Weights of a small mixture-of-experts language model, trained from scratch on English Wikipedia.
Size: 20 layers, vocabulary 3643, 56.8M parameters.
Below are experts of layer 11 (counted from 0) of a mixture-of-experts language model. Rows are named router (the router's row for the expert) and show model dimensions 0-191. Each number is 128 + 24 x the weight over its row's rms, rounded and kept within 0 to 255. Numbers have three digits each.
After each expert's rows: a language model's description of what the expert responds to. This comes from a sample of Wikipedia text that the model never trained on.

# expert 2
router:155062114146184154115105115124115151100124120125138118153087132088167157138162109111101120105138144144128127164141101082125140163104161131138122128144112142111090153134126157155123117111106116110119115162115097116140149127119109111175115118115159156117187118125123143175089143141113062133134118114144119136154134171093198137094131122109101115103122137132159104132129088099103112065128129143108113130129119137090079106106146151100133162114189109148157168105132134139139111150121133189148150136137113130131117119154159100134186134146147122129143150120146144117099112117138121114
What it handles: Word-internal pieces such as "ent", "ut", "art", plus words like different, other, two, allow, often in sports-statistics pages.

# expert 17
router:135106139157147143166109115120160139117134117114137096125127159119109162161142178181135117125155154150127163142081120093120101126091130157165120155140164136119138147141121119141159110129099121111122103118118133127156130125103091126183163139139125117123187126136133114140106139138126109189149158104123131139156106111127181150112123158110147093115121149104155101136151117087126086099119151141151130158099108132110077112108106110101154156138188092113127153114130136105133109164130125154183096130122157148139089150117148070142161102104169127148138151140123142082070148127155138135
What it handles: Tokens opening table cells or lines, numbers in lists and dates, and early pieces of proper names, such as G(ent)lemen, (1)(90)8.

# expert 13
router:121127129108152140156112103143118157099120131108117151161131124125146093110121145161125158150126147158097094134098136097108122146063110155145103122129126140155145119133129134100186127139114108134122120123112130108174130110162130141154148165112135139108167156144185109114113111087146090095151124133139107152155103144090179160114135113125147125144079138136170091126153120113126095089108163135098131123146137158084103102138137110130121176072217127129146115110123106162093139138111106176158125112163164112172116135155144117124169126138152118127154147116123165136101133145143153123
What it handles: Short fragments inside words after one or two initial letters, such as am in defamation, um in summit, qu in aquatic, and the 2 beginning years like 2023.

# expert 1
router:158150103161155160171091127111143195095110152108139105114103145141138126141168137159168150135142111143108106142118125100156087153100133162139119162153105125136138134108120131136122106125123110103137108132120093084146153142144108138158145140110129149130174126130160096142105121130165119118145144109117098177153140168140194142120146146152111101128101094119144083148134122106117110081091203138115135147098154123109083105103125131110126132109191112155155152113102124149121129160124136133119091159140166139154104150103129100152150123156115122140137108128168099075120144117140170115
What it handles: Line breaks, paragraph breaks and sentence-final periods fused to word endings, as in ")." "ing." and "1980.", plus table row breaks and dots inside URLs.

# expert 27
router:173117116126164160193097129150111138117128115125111125132090127132115122156152125131161094126143157099114073131109133100137097107087136116156097143124113142134171132138124145133152146137099110111126132133122135116151143146114078086153165128129131126122177135165168110130090129118113127130165139133118091139142105136149185134108147151131117113128113140143139143106138116113120109106123213120165145130130168137096101140096127149126119180097135090111120144082091126148122081163102096141160125168143150152156080136113158100150140138166168132109151131117173135142094158162164110122
What it handles: First names and opening pieces of names after a pipe or comma, such as San, La, St., John, Robert, Dr.

# expert 24
router:188054115167151168144101099164124140121111145106145109137059119143104134145130136164138131131133131155097072127078135095115127153137172125170117144147113101136170130133117151132149125146104077100158138132101127096149167167152130091170141159106119162134140103122173125150128141116110105151147160148123116152135121141121161138108141121140119123122093162138144083112150100126145094081097125117120117109117110161124111099097132125110144171104164141097132164132139139159105113126137112139131095151137174116146119120131105089158157122152150111098117172143107149125094146134143134109
What it handles: Linking and auxiliary verbs and small function words in prose, such as was, is, were, had, is a, also, not.

# expert 16
router:132094129167165171180113071154113175088104134109147113115107151128114123120138151142150150148149137118116136122088139100121126119105139130158113169171131117150146139162112136098140151099115080132131138130096141124143141122125125110172141151113143166131186122112139102170099151122143102130148133125157098144146107148128218144097110145156135125098102130088160118130139102101104101116113139130090142123133126175127081097087118108131122143108206139098142124114090109124114150174133123165138119140116139150120104150104116142143146140140176128151133129110124121127095139125183115112
What it handles: Pipe separators and decimal points between numbers in statistics tables, en dashes in scores, and minute and second marks in geographic coordinates.

# expert 19
router:154095099173149151155093122096138137120112114136138078130132134141130123129143152152132105168126149160112119152088114083105125112061120191144111119150120153163118120105095144120135129114137095115127112102120142151163129147131109136160157158118146190109151122163151078114096147122129097163131148135114089136169115161099164138118109122116101093115080127133166123122136110105136074082108143133140129100084135103122120071112150152131137185136167126139153124093134139128140146169127144129127091165130122126158084137130117114126126118112172100159109158153156136107100132126145139107
What it handles: Word-beginning pieces like l, r, b, D, sub, pre, inter, dec, often capitalized in names or titles: Legend, Supreme, Substances, Review.

# expert 9
router:145100103126162170152095111142145175126115109134124130096091129113139103126109109128132132154124136169151128118132128105158077132088131148149105126157141125118127144150105133133184132126125077120135138144109130119147153131129115123148118176105172135126193088147184150138093133110095105152166141148156095144165103122103197121101099127110162117162129139154150122105163089114140099114123123129168128119132133152095085139118147170110126157140163150162134142102152093148117122164126141141121120173151154147126101162130085117135146140142134116150128155121157132136067106138143069127
What it handles: Line breaks, pipes, colons and labels in infoboxes and lists, such as National, class, km, District, plus non-Latin byte pieces.

# expert 28
router:148102107146187176128138119083149133125139134106112142149123132138132124121118142148154123147129138140139129142100152101112146111132126116138110177137101152139108118131109102143181143084131109109117127146105100119182142165131102139162136125122161129092162124124168080123073152084146095155134141105150101125144098131128155115114115156161157118089063108118132113118128113128118116106117175130105116105150115175084117136109136112098098177143198120130134161120104110155126101140101119162124087143116146154164099150127131072160127121130114145131108154161149097108072114128136127158
What it handles: Word-start or early pieces, often G, g, K, ag, com, go, in names and words like Tag Team, Goals, poetry, commentary.

# expert 7
router:144102120172158158129111116128155169091145155122118120138108165129119154115142181125149119178127168149149149172098147092113105145101144150154107178152130125158125129138119093132165129112135082117124148154132119127125139159136126113183128168116119174127185109164152092149086149113111108116138130125113076118134115147108178166117119129155125113076113124164151133122127125094126076086080153142125109132137138157083096095096096132114125142114166125108129123101117154107104132150106128165129116169124156139152118153148142107157149137122127125134145151122184123103105120163130110138
What it handles: Closing parentheses and brackets and heading markers ==, ===, = that end section titles, as in "See also ==" and "(Contemporary, 1956)".

# expert 8
router:161120126148154145161108081087129135111128122101126133157102154086100166133113155166139118152154098144120107149085149134138098125117153142165067167123126117155108107101101167128168145110120118099142144130090120145138134144131147088151132170167129161128189147154156119141087129098118105128162130099139085116202112141115168113097152119144118130113112113098166101144110118076143119116115155111146141141119146141105114107057106154138140164127153083136106132108117158127097146128090118138159136147106155141132116129133117134109114116104140107137122162109162135093092131104142136131
What it handles: Letters and digits inside foreign names, table cells and numbers, especially f- and b-starting pieces, such as Tri(f)onov, (f)ood, 64.(9).

# expert 26
router:163119124134138150143145119117122126113141150086147107127107144144178130135120162104179095150126124137127139116091124107150141136092112144152161160126132124126160152146137132126188112099109112120110104127095115143148164121146135127174154166121152174083179150096150093110076135107129084140138160124134129129146115150100183166128119155169115089102118120099157153133117104117118111093120144107088131127091092144127154122107088154132093164135167115099135150104128139119108137170088146141194121156152116121146132131101129112155135130136147105101138156139151139102075157157151104103
What it handles: Middle syllables of non-English personal and place names, often with accented letters, such as Albiz(z)i, Hoang, Gou(ri)o, Erh(ard).

# expert 4
router:142097120147112146170108095093145138075137118096119122136145161128119152115142121155136135117150168153071079166102183101143126146100110149118127143139105132158121149121163135135134133093082107126151134144107120078142124133130070135165135166114161137136154150146170119130123144113101091123153160146133098162154148154084169147103148127126132121114099100111172132127119113121111122077108143136115123118095130158149094110112119123106149186157188098107153152124098145133106115169149135157123122142127139149169080155121142085155140121146155119152128146127151108099096119150154115134
What it handles: Word-start pieces like J, Ch, con, re, ex, tr, especially before names or words continuing (Ben-j-amin, Just-in, In-furiated), plus " in " before years.

# expert 5
router:125088095162147144153124101125120149136150116130122118114090144120129160104126146151119139148148137163132131146113160086106085109095119123110127135172144128168138147143130115131180160106132084131136145146090101149140154147139085131129117163112094125141150144153174128161114120156112091135155152106142114130139095151107163092129136102143104100127080132134165061122135105111133119064092169093137140121125140117095100105091126150147141153142199104130132184124139132146108128149096108145143110166154144148146084151129120108148148148134175114120143114154157153090102145146131150158
What it handles: Single first letters or short first pieces of ordinary lowercase words after articles, such as t(actical), n(ectar), g(arden), se(a).